{"balance_bias": false, "router_bias": true, "n_groups": 8, "groups_per_token": 2, "lr_router": 0.000807, "vocab_size": 16384, "norm_eps": 1e-06, "init": "normal", "init_std_qkv": 0.0322, "init_std_up": 0.0322, "lr_head": 0.00418, "warmup_steps": 226, "max_seq_len": 1024}
Below are experts of layer 6 (counted from 0) of a mixture-of-experts language model. Rows are named router (the router's row for the expert), up (a neuron's input weights, with its number), down (a neuron's output weights, with its number) and show model dimensions 480-559. Each number is 500 + 25 x the weight over its row's rms, rounded and kept within 0 to 999. Numbers have three digits each.
After each expert's rows: "comes before" lists some tokens at least twice as common just after its tokens as in all text; "comes after" lists some tokens at least twice as common just before its tokens as in all text. This comes from a sample of Wikipedia text that the model never trained on. Tokens count by the router's weight.

# expert 27
router:479528459504478511528495480518502528497500502447511516507481487496525486470491487476509491530527484539479519481506545500554540547491501503489507531500478538529466483460456469496497475537503536477521557478471509463476528529531514498502506525
up0:486492519531489504498518536511496490486474532482500517530472441496549457509511501473523490467508519472459533468491502518501514493496496492496527526516486522474493515435530452484460536522514508464523507536517497449484490480490509483457544498
down0:482497500475485487449440461532488502491519531477516511430548527487468474508499473483504485460476514465527479495501524504504514499527490514497477468511480487479524453500508541497520501447479448520533520490468521521542524526507481483499494506
up1:467523509483534497531473503517477522496484498477515526484500494502467508519486510462513539500507512538457461501466512514534480527481475536491495455507478486511485530500523456508494482513464503456509517498536493490487511480519543486486503538
down1:501487460477508507460521524499540478509524482477531507467488513471503543486508479475502466480516467489502520542521508491478537506491473525524494562540517494502528530506426530498467497549527506518502460512493471504490460498485507493475515481
up2:438483491501512510467516480494461499488509497474545477570487539504523493459508509474467486499484550529473487481494526443524496479549502471500515471475533464529470483488489492497503502508501498510531578536492531475505533489488518508476497476
down2:498533480513449509518472463504498513555517555500492480507539499498490493491476496509490525460495447504488491536508504483514504477445483515518496525490483510468482532483526516496537502493463510538468497509463486501540499524507504517467492501
up3:530495479474474463501536551481497508516486465494492476524588508529507518541486506472465476498503514500509521455532497511498493470512507487519477494537514501484488449478499461500508507533505518508511500513495479522468552514517492485505545480
down3:497496529510521514522462468522506501503523496485472514515492525463493473462534498475564494484501483511485492530522511489556460521496492485546531527497528498488470521539529479487460509512496479480476510491536518490524494519470532529497526514
up4:496534458505502502508475506484494536522522461475536525513478512484496545478485508502480505503506534526501488458492533494553509512482479513474484515465530494512498493479474484524495483524493514492518534498502508507521510497490489492503517478
down4:488496499516468469527539507555524468470486475518497499523535501515495469516490546512490528492504487520504511550529479496501483513484502497535505497546491537490472503503475491502471512487519494476487470436524493506544469481554524533521482474
comes before: "of ", "and ", "is ", "to ", "in ", "are "
comes after: "the ", "The ", "a ", "of ", "and ", ". "

# expert 19
router:491554486502474498543509477525508527492466506458517522488492488490517525500475495499487477541532483528456523458489532503505519521483464518490490500516439511572557453465487522501529486488462500523494551507501531525487496463540467460494490536
up0:463501421503502500516504526504504481491568519524500472434464486484414492507532528505546533472514507493511527523498485511523519516503453545564519515453534513466517479492457489511495535501476448522491485504495546478499506520422498513494520534
down0:516539465505502534463512473549451474492455487475466533508499465485528485514465518461469468471513530539510523527520536515501499450560483486516517510473527456488484480464537467486445501533477473486510469486496476511482528487499512499488478468
up1:476520487499510522498490521510494517505534478526509483486505520488544467490433498520498499505539475535527509491534464524513475469507455513504502540501448467478520489477513510519512471509483466591495493481437499494483483524491509535462494513
down1:491485496493506472540509510487502487512487481493503487490514470498516549453498514500486497475510521512515490445509516493503500532480504442489502491529515463493509502464525502474507530505485463502489524523514521536507494498533504512567494495
up2:493490559487476510527453513477550506456533506562503511505491499439501479513526523511538486509495490486502514550531441482544549513507497522573486522480469481467517489450487494497507509452534508503482479511475521462479500520464500559529523539
down2:486527474493516520465523454549482506566511509463481513509493497529528509465454505488490551467542536497494487541450529467490476518471529460444529497501530570544477552536510535528487473556500489531488500502536469550509482471521484492512448494
up3:488530476512491515482505468488510520462477511489496459493484492502529495529484492473503473515503525444484531521470483507504488539518512461466495546501515538522513526514493498475460524514481494533506490536453483507472518467550494473452483509
down3:537519504503488545496467516502526518541500489516483518515510513459497497463523496550486515492530503532492452467486497463475524488498449506532446452468506448518488442498553472469565510494490487547549497447512481481529511488447490485503499486
up4:490469466485508498451460509491482542502496546467502490465488519495526483471517481496476527549484493473529530496505504492506481541505534497538519510460483501472452521490493496503511516487494449511493499505459536576534515504518503485502492508
down4:491491510467467511503504459508498448510478524478494484486513463505466518510499472525521511453478463523469478510548459486481475504507551569522533529467560484524473518507500496526505521514530529452503491443508538491554508492516512460473510476
comes before: "| ", "|", " ", "0 ", "1", "1 "
comes after: "| ", "(", "0 ", "; ", "1", "– "

# expert 16
router:484502503534492506541546511507485513477469502493505498535438491502523496465487476459461480517514487522491506464479561506512532526539458498495485511493484505511501437513492468517524490525500515496477522491474533478507505496508480494533498527
up0:525498498478520562508465492450510499503475524493522503515496504487521504522535538484458522459482520547486476498533529473525490511495498526453507541554462463481505485505501453491519498457509550506497468513495525518488500509521527548477481501
down0:488516532508473475485527535541491475520521487491513506511507490505465500474447473496531441489505489494514504538523498521509515466511492502501508485486530552490519484520496480494471511512496499474488512511524449453533463538490422492522515527
up1:513464533497500519522477501531480489535469530507541466533430519518530482478521512470519497463491520517520500522560527466489556484497472478496508486503460475508482482518512489450454511477490522520447495507510492446524515516512521478479488444
down1:512508463500492491473539464464523470514524485489486529473522524500481545496481484504536467525527477505533512448476500553487499489502566520508506494486505517502521536478494506543551508535510508474487531474461502532488499481520480509506498548
up2:474468516480469453489513508499516479490511526506471454515509488535475506460493505523498455542502501509461470533484515452520516528513514504499506530521482494518506493469537481533519522461509481493485494480498473495524493503476497469548524493
down2:494500514508549514572523540484549524517521483516487493532482510513481494527493538454473544460511503509550505480495507519515461496507474495524464483453504499454505493524487503509475502509514468485476500492487470519495509503556505537498498504
up3:453505487471515535480462473543505517506481520482467485479476450509562494508504490469459462517516488509481455516522519453503490480492521522490501514505516475508497495520484532523483553498514564548504438483504552538510471519478468487500459504
down3:489570550500500471468500473476537498468514481479501524482520519512491538521488486531486508457527513513489506498472508496491512473505468492469505496556497457448514464492533517478503486527474509465477473499512483535507531468544485493496520487
up4:447506519534540482513447466493511490493495515506460484477470462530506442470530521513492486514459492493490518502534505506476497485541488506507515522512495492501507550527488488481541525478493492450502514495491506467493501502477495509476470491
down4:546481499488489489513491536510495500513530458456528518490540510486508483495475445517511497526494485487523470485462473493515504500464524545533520511509508484470479460500493495500487489519513504523511537505517530500507476558507459504507529490
comes before: "| ", "|", "(", "and ", "of ", "in "
comes after: "-", "–", ".", ":", ",", "/"

# expert 31
router:509489499470477526532530468518479530501470508477475537498479501522546539488462484489483492505503491526493539500477552495531528525484499486465465513536482473540498489488510508496522505485480487522521553481462511538491487492513445481487473508
up0:537479465508524488467485513459484481523481515503515503506501492542504511479494489482428510504513479491518484431518534513461460530508482473502471500478529481486455486480480503466478481489543479497498495497517508530482511548523471516498515447
down0:484490545497514511486466476520512516474491510497477467506504494493467497523518563464478486509531528528475485532508503511490517456493461485489517468452478536541500507506492487502506536486536518495520469476489553544509487469478476483520471481
up1:487493484449484513488532500466464495499456442504533509505493501485547504508499519441493455521499530503533465539514508495497528504480512482462447551497524513530492456468523480506487506503508532474549477478458483478482480506527472471434504523
down1:494511476528472506496475516500517498491516494528512488466499484516463478487502484542535569486528506495501526479479518498498478526543567522541455546534535496533511534463536548501510499515502471517501455508526532524511521512517533531532496486
up2:526515517477480491484521499534474526497480483470490492510536516557500494448487484512502487491488436512516495561479493502502504478479509490498485501547473504543481508509482505479522470500535511504453473469478500508489467514522494469515504575
down2:514520518505532511480467486448545519536506517520512455509493474462486453498485479539515529505517547485513467462523501519480514505526457503500504514450511542446535497497498489498465507517476506483518474518540485489512489546502534542496545522
up3:502503503517506572526529523515471497494440476486525524538500487506528500507487504449483498475474531484530495547520493503486524511486519482481470493501512486535512492534504491500484449554463524490519543502479513498528480508539497520490504501
down3:487537481485447500508514490521470481479531475477502514511525513527490508496498464542504524482473439498512545487538490504550512509528468502497540539487498476546512522506488508523494517497492480542478467512539502499464497503490489511521487505
up4:478489529491502485506532430520521499503518521490557515519480473474493512488429497516466538506473513499511479546489473465527514477491466490493561534509477521523500498484497512473513467480485537516486515454498505504508504476504483456493479510
down4:509503505519519500520506498470484511511530457499474484536491477480424503465542497514537475483508506478478516476485484513531503478486502526471506472490476511444527523482489473552493527522483507473492454486448474476505518508469565489499557521
comes before: "- ", "\n", "| ", "The ", "In ", "==="
comes after: "|", ")", "==", "\n", "===", " "

# expert 30
router:505519474480463520496546460505486526488485462466474494480485500506520506477437465482513480516516500523526525461499530503539509520486473520508516492516524498528510472473484503501507502473498491511521523493474503522477508491526493479514495494
up0:486486484502492483517529528493478473511479497512516507483499459483494482480479499466498468507484513467482504506545480510489534519458544505526452491519485497481477497457499517515519518493462562526509484505529500498578490520495546542543543444
down0:554455548519488474519486524516510478515495497474542546462498511518515505488487491504500514499512487544506487462477503506479467478541474501486512524493462504511540517502483500493477486500505518497469519462507523472431514491492491484512458548
up1:488440523510483497496493505477487531470475492484508510517529492514471504506533503494519482523491481497546508506476490464538478484534543502496536503536535496490501534504492462474482497503525496538511481497466519515461509507508540548490499524
down1:486500485501493517496511484510522472477477502477498492485529517497511473526471432496508474505487508517497503518519463510491531539503548505484476506502502464534473525463479524514503476489489508502498486528562509500547510462543493433529498441
up2:497501490504509475500469499510479459505479501548520505484530524471490526462492502461517498521487456507492510477521482543520487493524510499429511472518496519504480511485500482489496495507473566515473476478473538494509479465483507480512556475
down2:533495483516527549486542534542510470517484494508484457466514532533472464529475498490535490478461496501513490536440482502458529495492516483515495558516509519502529471511452501520503528524511502551483528496499455460473471470543496481502472469
up3:510471479501498554514492489479466492507477553472473471479509471501501511515508465540475508494504430504502481556506466478495468486445513472532508526489478489514510512514545474530463507497506461541575481459476525526500510501517478494480496508
down3:510496543508462502493521503518480514497482468521524512544503524467473458512515519489511470552459531464494519524496550485500498513506549507505501534463488466494466468477523543483507501482536479487478526498472511511453531465469517496514482519
up4:536500503498516518516481489476500485487471501492536471510472469500475474511576489492500453456509479490505512518483478517498508503505517499524529533536477494517542522530509504505500536557540460521571451494445532505510485557504484560437469524
down4:445538510492510433534519513500467451501497551520464491450493470469492536503472496549484497547530531485543488447524515517486479510528533504507487465490430524494539491482516482566527473485464484491444487489473497538500547496504515503530483496
comes before: "0", "5", "6", "4", "9", "8"
comes after: "in ", ", ", "In ", "(", "–", "the "

# expert 26
router:503517453508514491545554479544479505475495446445485502515444509496496494470475463477526477512502494537493517513501549528489507475521508475486506512490508511512467506514493496519494460498500540498501505476501463498484484518506458472485516526
up0:552498506465513510500443481518491541470506506518506464452456486513483522479489451475481506489489490481554506519503520501529491475496489480500486461482494527464473510507452494461474531558506525552507535490538518521534476543524521494504489449
down0:541533475524481473555519485512484503487490511519515458543538491520498511482439512537511502493519520522517426483465452502493478479495479495464508490508526471512520512505548494531532509490490498492540484516470523488429493452463527535503498493
up1:530485516567475519501474549460487485503492489518528516561496537466482515492503491512508500541494483533511505541532529490476506499508517506436508488512473488499523475499508489479515512526552492492523506491458498519500506456553441520479514486
down1:515545502495544526506497481499486480498505507524470475503513463546525485489512507497527525484533496488490461471513493469515478532512479484542530519512492502503450506511518528531491490477498546553466476496460516427440531511482547469512479510
up2:475508536451481524499502516489511450508519516523514481472513552501519500452504509484489491506489510521493484480488540521473453499495511493465501516467461476483533501487449501522542458505456493486534474508475533498503490504558506526518479426
down2:544540494483490520475502525474503466471458545524534475532524481493507481491477554513540473501486491469495501518518514532513502497527513525490472485478480486481516493502495481510477510510550498498513501501488460530529480518467491510462568461
up3:470498506480529491455495460500487535507495501482504517463510514508543509550486482515492520521493505512525494497505459509491458486444531502505540504482509482498465498491503496502501449542469535516496500468494468564488461535546496493490481496
down3:517487531503486512522511494513532506497514467516509501555492497512477529516505481510523463525500495501485541539523502474515504508533473531495458511464477517493478519494513481466514484467542510527489474468502479514506535507496493521498510503
up4:472485517480518489479519494506473488460505466491492533564488486477528489492476467470523462494494520503504501546493442510502527495512482519469551483508491469488485491471538485505504511494471504488496484494514466507496490475512532478501518479
down4:515494476498536515471484507512503530494516525502491489488497510492506500518480501530485545547514494499502494483541526495484498475525474537522433480500478493544481512534491556504525465481498513528499500508484501491532544465524488488475491519
comes before: "\n\n", "The ", "\n", "In ", "He ", "=="
comes after: ".", "\n\n", "s", "ed", "201", "200"

# expert 18
router:481530498469481489522498464548478521489409495468537498526511483506536482470469472467495488539515489525528502467501549523515488521521473487475480503537477499538487462498508500488527496471468495519472528493475501531496502492565480454466507477
up0:510503522524490536508502517488503509468494487494506507524511503511507558492518467570474533507528532532489493537491522485497466475535485490490532468526474531499494495483479459448498522434514471519485526486488485496540514515474485509526482471
down0:478530459478468500504534529547515518511534521508485473485484491485473488473497481444537445483480480478494500521516488497464491494464499543550451542520535471501518514507468502487483468530537530451542487500474503473472481515494491511517539494
up1:540480537464502498503485479457520479488471519466496485503496466513476495485503461463512529513447505516509505509484454528487467493501475485508479503452460496500446530502458430494545536482482490483447484467519506497462515520532467477495494466
down1:491519476486494497512497531472526504505524478517494483486499458482528475521468489466511455534491479516492494513504510462525491482509483520500519475494500478486542483471510522515522533485523485508505493525506540514495520504484493558522514516
up2:506506514461525556475499466515505514504463509496488501481514513504515473511471467471508516549513494517502479413513520516507456497494497491502497463482491487507507542465499509443512521469532505534417545494515496480497475517517534443469526499
down2:487512469518486484470483466507504497532506497521487503508484486450498468509493530480481458473488482525503484540520495512525476481489508505509521482493502511504447494489515479491498448487502502464500472509504472523501510490541529500505545529
up3:530492484486544498489491523527479478524494539490526486489473460500499485497529491513508505490488484494491466467501464529507461481495508521501494522497492505493498525554481492489480496483552491484501496525469501487437538517468483518470498500
down3:516464533498440529476514504529523493487548535506500532517522502502530519499535479516456514520536543553488504471506469522503490500505484496500535437475468530459505450496518501497525476498508502513525520499526517520446512494551507476445497475
up4:512523490527488568473501527547501508472495533477523542516512483496453543451488476525480481539559516507472495497478514435499513452548489507467488529523468505494515464486507431477471452502463509488513518498492523482540523516480517527489495478
down4:510469494506506530520514498499480484519499490555499518517477522498447482521512534468490494516478520525512488494505528546509480519431483493502473545502539503488495478501467505491515516461480494511503432530499527533478518500491431459467499534
comes before: "| ", "|", "; ", ".", ",", "/ "
comes after: "| ", "; ", "(", "H", "Candidate ", "W"

# expert 29
router:499559502488471506511526481541506549467453497485515509455485486514522469505453452467492496537537483506505497483484536499494521529502467481492482499509467504526471483505493511474496523521490502535508502497464540552493498488525480496494473498
up0:514522496473472521558504516510515489455460566499507515493506488542517460505514508479501505501484458513499464522467496491497459499439547478471554518484505492519560524584507522513478529508502509501538461525495505505506483544534500488515481488
down0:502519468513495517504513470501489524505479528490505471487494509457511481524494532503509520492477549498461463506469510475514483521514477499496472503528502502523497512487487491484477503526469483513518495479507473473504500495488493493495543504
up1:481484495508533529485447440486512529450476509480515547473444481481503548504569485530543454508484501467500532545507530493492478553495500494541513468470532491510501540502530479484486507516460452498480482469500553483512501526516442506490468497
down1:493480526504455503511491511508506455485496466488516538515552460505511455526491535497456501465472491522499510484491481511509506499478489503484461547493474460500518496489461517532487482502500532493460508512482521477458447464505528523500492505
up2:477484519505473486498526546537507485498486481487512473519488495514513504486463462468498494494504492509511516514511489502516502502502489467498481506499458521475527496467531485472510478467476504499546477485526486497528500504506477470472554433
down2:498535524488482517503500513484483500496496518525479554530531513498473549500486532496483505505508521503436477503428511504514460493461548466496528463526527484503501468522491519500507487501498512516528504475511548480520464508495512478536493525
up3:515494487464534462492493490524480531458541520468491505503490474517464498510456464535493546491487496475494472490481486428557482496477488517516527499461509481511480496488532501496517486490457476506493494496532454503496513443543480495509480511
down3:485488512472490503508499476486448493498517511504489528500473511530523469487496488486525493526502486508478471537550523516484497535523521509479510505526493478502545518481474474465459511482523476516515514476484539497493485507468485513511504499
up4:506507508493520508518476463490531536506520449470498523517471472528527485467550491525478485420477510458526471505547492488452561583509451525467498469503522510519503536503508474469457484538553518541450493517492441511513515541515482497443508498
down4:502512467520514479507534496537522510509517465466485512483498487520505503509515481489492507500479444542528528500519462547519478485505495509469563506521524483533451490487501512551529508443464526472469501491469497448514498501494547500509492482
comes before: "| ", ": ", "==", "= ", "===", "also"
comes after: "| ", "\n\n", "- ", "|", "==", "="

# expert 12
router:527505486502502498502534470472492533496511473462497556503505492503469505468486483480496448524526518538511530460486531504537524505523477450479501546483469523525485473490492464518545538528489503542530495478449509512478536508533460471487494499
up0:475468533466499487484446500480512485506520519544497492521470506447519498511483505513526539480498509470507527528510508466488515529516469489526492453482500533489498506483529535521501473493487446449532505505515479544516499508498532535521468493
down0:499512550466539482488499481481454499543512476441509519472458518518494513490547501484515503506501482546532509510456496470483511498479518501472514497503523528449512513504504523510505484530503511517541513519519522475473477525474455468558490520
up1:464509489512495505517518467493458512514463515525445503474499503535492472510496507508498515488484532469497518498465504513520477520472506483496534503562491508512548545517512499504498519450492477490497506537610509507517468519523511485502525486
down1:538479545507497536482524489513490561532460503466523486492500553496490491496503512468512494538523506536487524520464505501527498481510505476457507507529463468484487489521484494504488508501501507488506539521462446508492497533521461488484520511
up2:479492520498496442494481498525492534454515518493488503474487494459490525506507497511487464484500513467526492486474475476461470504505541467508503448505482502507537567528534547497516506475499535509495504461536534540455488531547464522521471465
down2:482479498511495495532462512485475552540493539523514487506499488457447472455496531488528537477506516483499476504530482520508458488514489486519491508471500501532512495483514467500537508536471488515494491506501548510500511461526494552552482516
up3:496514523517502495480451503478499518524518563499478508507434498451465493533514494529527496527468545499481513473509484456524484508500532511469509537526553496521509514523510550503520509486446487469549492508546475514558486494496518481484542514
down3:504501532486527530489524482526453489508470473478536561532561535489513472526505515446486529508514490521507534476461483475456511506441521494501460458490467516453477507504493511504486485504556519552514509515467499504498519515542510492522457505
up4:473507509513531492438486532490491552521521523499491531473509496479482516538502544463488531505494517508475505472491509460495527525497465490507499506522555481472523504480500501484500492529528478474540491493454504539470491498491498521496472569
down4:534467512475501459458475518480510467501459511486464492534542530494499531486493451510495468510550488518512473477437504474488509527491517490465501528527505518521565492511443510534490551510469481509496530481536489517561486521506498457514521471
comes before: "to ", "in ", "by ", "the ", "on ", "that "
comes after: "was ", "to ", "and ", "he ", "is ", "were "

# expert 17
router:509516483487504509538519447506440519495484488493484493490532542512504478473451483447490494551498460552512510485514525510505496553426498459490484508513491527527477505478493572517504499480447531507518531512488489531478475508511511458472494536
up0:545476521515468525477469502540459511464478529518513495523498494483520502481485477469496497496480464523469476490496508505477482461518474479468512518507504445506463486485482487459487464521517521492526494459475482536480497495534518503506538556
down0:474499508524474530535481493466520486499514502467518493502490473457508534503517552491497521468466483529501479553508497517517496502474485517557480481482508537463462467519477515488488464522492499539503538513504539512529484516503520555485473518
up1:550508519507505541487530481517468550490459505479513522526462539492511507485501491515441526522524492527481505516482516432537501539505520447459510517517507522506475488506489491504500472522462503550535507467493478552476525501527468533459481506
down1:529472495486519510501522501508526501483481489510480466495463493463530533507479504472470496492535485489487442489549466491463496512488468511516479478505487509484504516472483534491470497493491450508505467484506505502465468498473499509477543487
up2:498524526534486481494489523515519518489533508502494492504470500463506460492469499509531520540456434488512461512543534509522469529510497461487484499494550531501543529519508498501487519474519479491497529495507520527483501486460487516537505536
down2:504490460492563523551515520490462478494503454480550487535530516547500503481565474477515490471506509481510488482479551498487490472473455555469540473501454457502486481536525544485496496456469477494459532519527564465496508496525541518505524516
up3:471482477471512491518474461473469498527499508496476524462501484515504475496505509486470487512464527507458480516494517473504475510526500487522522517517458489480523503510536480480512518501489482469553527447525513461545492493480498499552490482
down3:514528469468492517497503495542494452497497481549534497499514487468467473514518482528496482504477475456532506537485499472485475500526465532463483512535495480545523514460470499476502462497504484514490503527480492518464511513493525483485525445
up4:486547456510536483516556501478477522524445563477501481556518443505529509494489485521502537481530506459461491516517494469496495537497507527461470483528496495490503467519512496479485457502477538468528509521494522517482510471485533483514520490
down4:467503511510529541462480551492475503537512478508494513508493560481473483484516483498512476496497457463489507471526439506499503540509512508516492519491503487495517520475482492501487469523494493508509484503499482513457481509526512494484536518
comes before: " ", "0 ", "1", "0", "1 ", "2"
comes after: "\n", " ", ") ", "0 ", "1 ", "2 "

# expert 9
router:470541502480487485519560458550511518506466495487486537506478525489536505481450477483493503531549498546477502488456567484484508499516499513465487480522517505532488458509515520494506465531487528479498499465498502484501487485524486474495512538
up0:478499493496498514490511495477477506497506500466516485470529487484532466481536519517447488502505484535483530526508469467485465515505535449539505499497465505528487460524518505502476514487479527518541477557515492515547481476488457483521473460
down0:516502471466495450465546541489553464480496467507512518510483486447485531493497484487502498523505460445503509483499479521488465453511494486538492539510499465508502494509488489486478484522496522456530524512510521518477490481469498512510527487
up1:479486478462489488491539480500495477512492501479512483546494497487514533489469503507477508503496457511491511479487514467480481518493493532462499513498507477518539495546489508509462497508508488468517466481481497528493523486523486514502465503
down1:515466508516516468507498479484536524485496471544511468518466522469526547517483484472520498513513502522530499507502519507518550524505526490506465524467523504454509500477513480495462518471516507501544472523507527530510469448517473508469440498
up2:524542473482484529525510476508492479537488474500547517526518493474466492466505494496522477513512506531528477479499534457498464448524471457470500513500481534505516497453542480471547536509503502485484541479515451473503503471533473504485497458
down2:480520527463456469516494496497495465492525549569501547462522489500493471495503507481494510544474474506501505484484474539484499499502482527485460501503528472466523510514462500502446520469520500538545503501451479501485500507473483502494517495
up3:532536518509526518473486523502504488509492546478531451498518472496465454471501526543509470511498517475478499481523487460476456535522483484552490511481502491488512539510514452483445529499456452541498468522510479481495495518491494499512503468
down3:520509461500518512526522492510536520522512510494513542485500512478548513498492499471466497512524504468496488477463546521457517504504472483467499533500493519547493509506548542521534481548500504494479474477533522516483483470561515538531490486
up4:463491510548513485441483517513505491531465482523494498526507489454482474486510517481525497521479507497480501476474505471504477512522478487480511513529476467471483494508508497504469530476501474548478470521499513498492542509465527511471500503
down4:499500488493490536509495539493520518467537461516512492499508531501505541476497474528506480508487552490540516515510461553472492468505494533519487507498534525515513488461463511536530461493504509495498505512490526508525434531501499518482525498
comes before: "–", ".", ", ", ") ", ",", ")"
comes after: "(", "201", "| ", ",", "200", "–"

# expert 4
router:504539487510503522546566498497489516482455472465531517489487508550499496485470462463462482527508501502492477502445555479480491500548473505491498464491497504504487481493493500490493482490493507483559575487466492511531472476517490487490491526
up0:485501458506480488520512490517504498500530489494530498511495519494523479534454535520458468501495488503452492504500519483506523497523540507491495462491458501476510496496487519515463509477504547493491490492511510474485519502509526494550548493
down0:508477551487494529464516507529471520482460534489458512472483484541481486459490491500562519528446504529527495538495529522442481470484455461480504494525476492522524467564534501517484503494503439497585503477492504508525458467484484491505468490
up1:467507533501493461490479518484503476517455584460505485484541465509505479494500511519497508497472479485465483462515446521481499511503476515556456502535466480496543513497513496463522505488508491499531542474498504492493496504519509485495504530
down1:538492487520528475557485564524527532498495491496508458507500551480483524467501485500514519526495531497517458485492505467511527471453475484500501478490517528506527507515486515523473549470488520525483504518513522485516503472445519478498543472
up2:495555497542487541553514531498543457460542501513478497471500504499439540433485527510516479491548512483522522469482535521477498533517556503493473507515464532514531513528517524536513520500494531462507560479524497471497510491502445500510500455
down2:523508512486523474443477482503542546521479524437514456507486491516500484507530504489504500487463487540493491525497503542576528468530503515530484551476511520536505483454507479455495481525493501542513469507470516460488490464544533478485501484
up3:493448491499537525496445537515470536552506473540524519448499535536451513511484503512489485485491509485501493572505501497519497524474527467500501502507515530496447511505476493446510467460539482519481474517504507498510493509542478519556445479
down3:517484487538515540475449483515472502481530506477507493457513521522500521518491488500505468511425486503512529481503547524464558492500479544524485539507469516447517457472489532512530481534468501504500491523495475506539495475478489531465479502
up4:441484506510481477474489485510496511511479526480454519513494515486485524514485491491504519499487483502481519516495487509510489525482503521550536487446460508492490513465507500525479495459456476479502492509488519452518508483456524486475502545
down4:525480475491526501507491484476512504533494487485536477493513522502533482545547442512475497467596520447500431428505497472492465518491477517466519506531549530513507513487472491514504490537515539510526503499501514473520523549475514470470549490
comes before: "\n", "\n\n", "was ", "′", "″", "is "
comes after: ", ", ": ", "′", "°", "(", ") "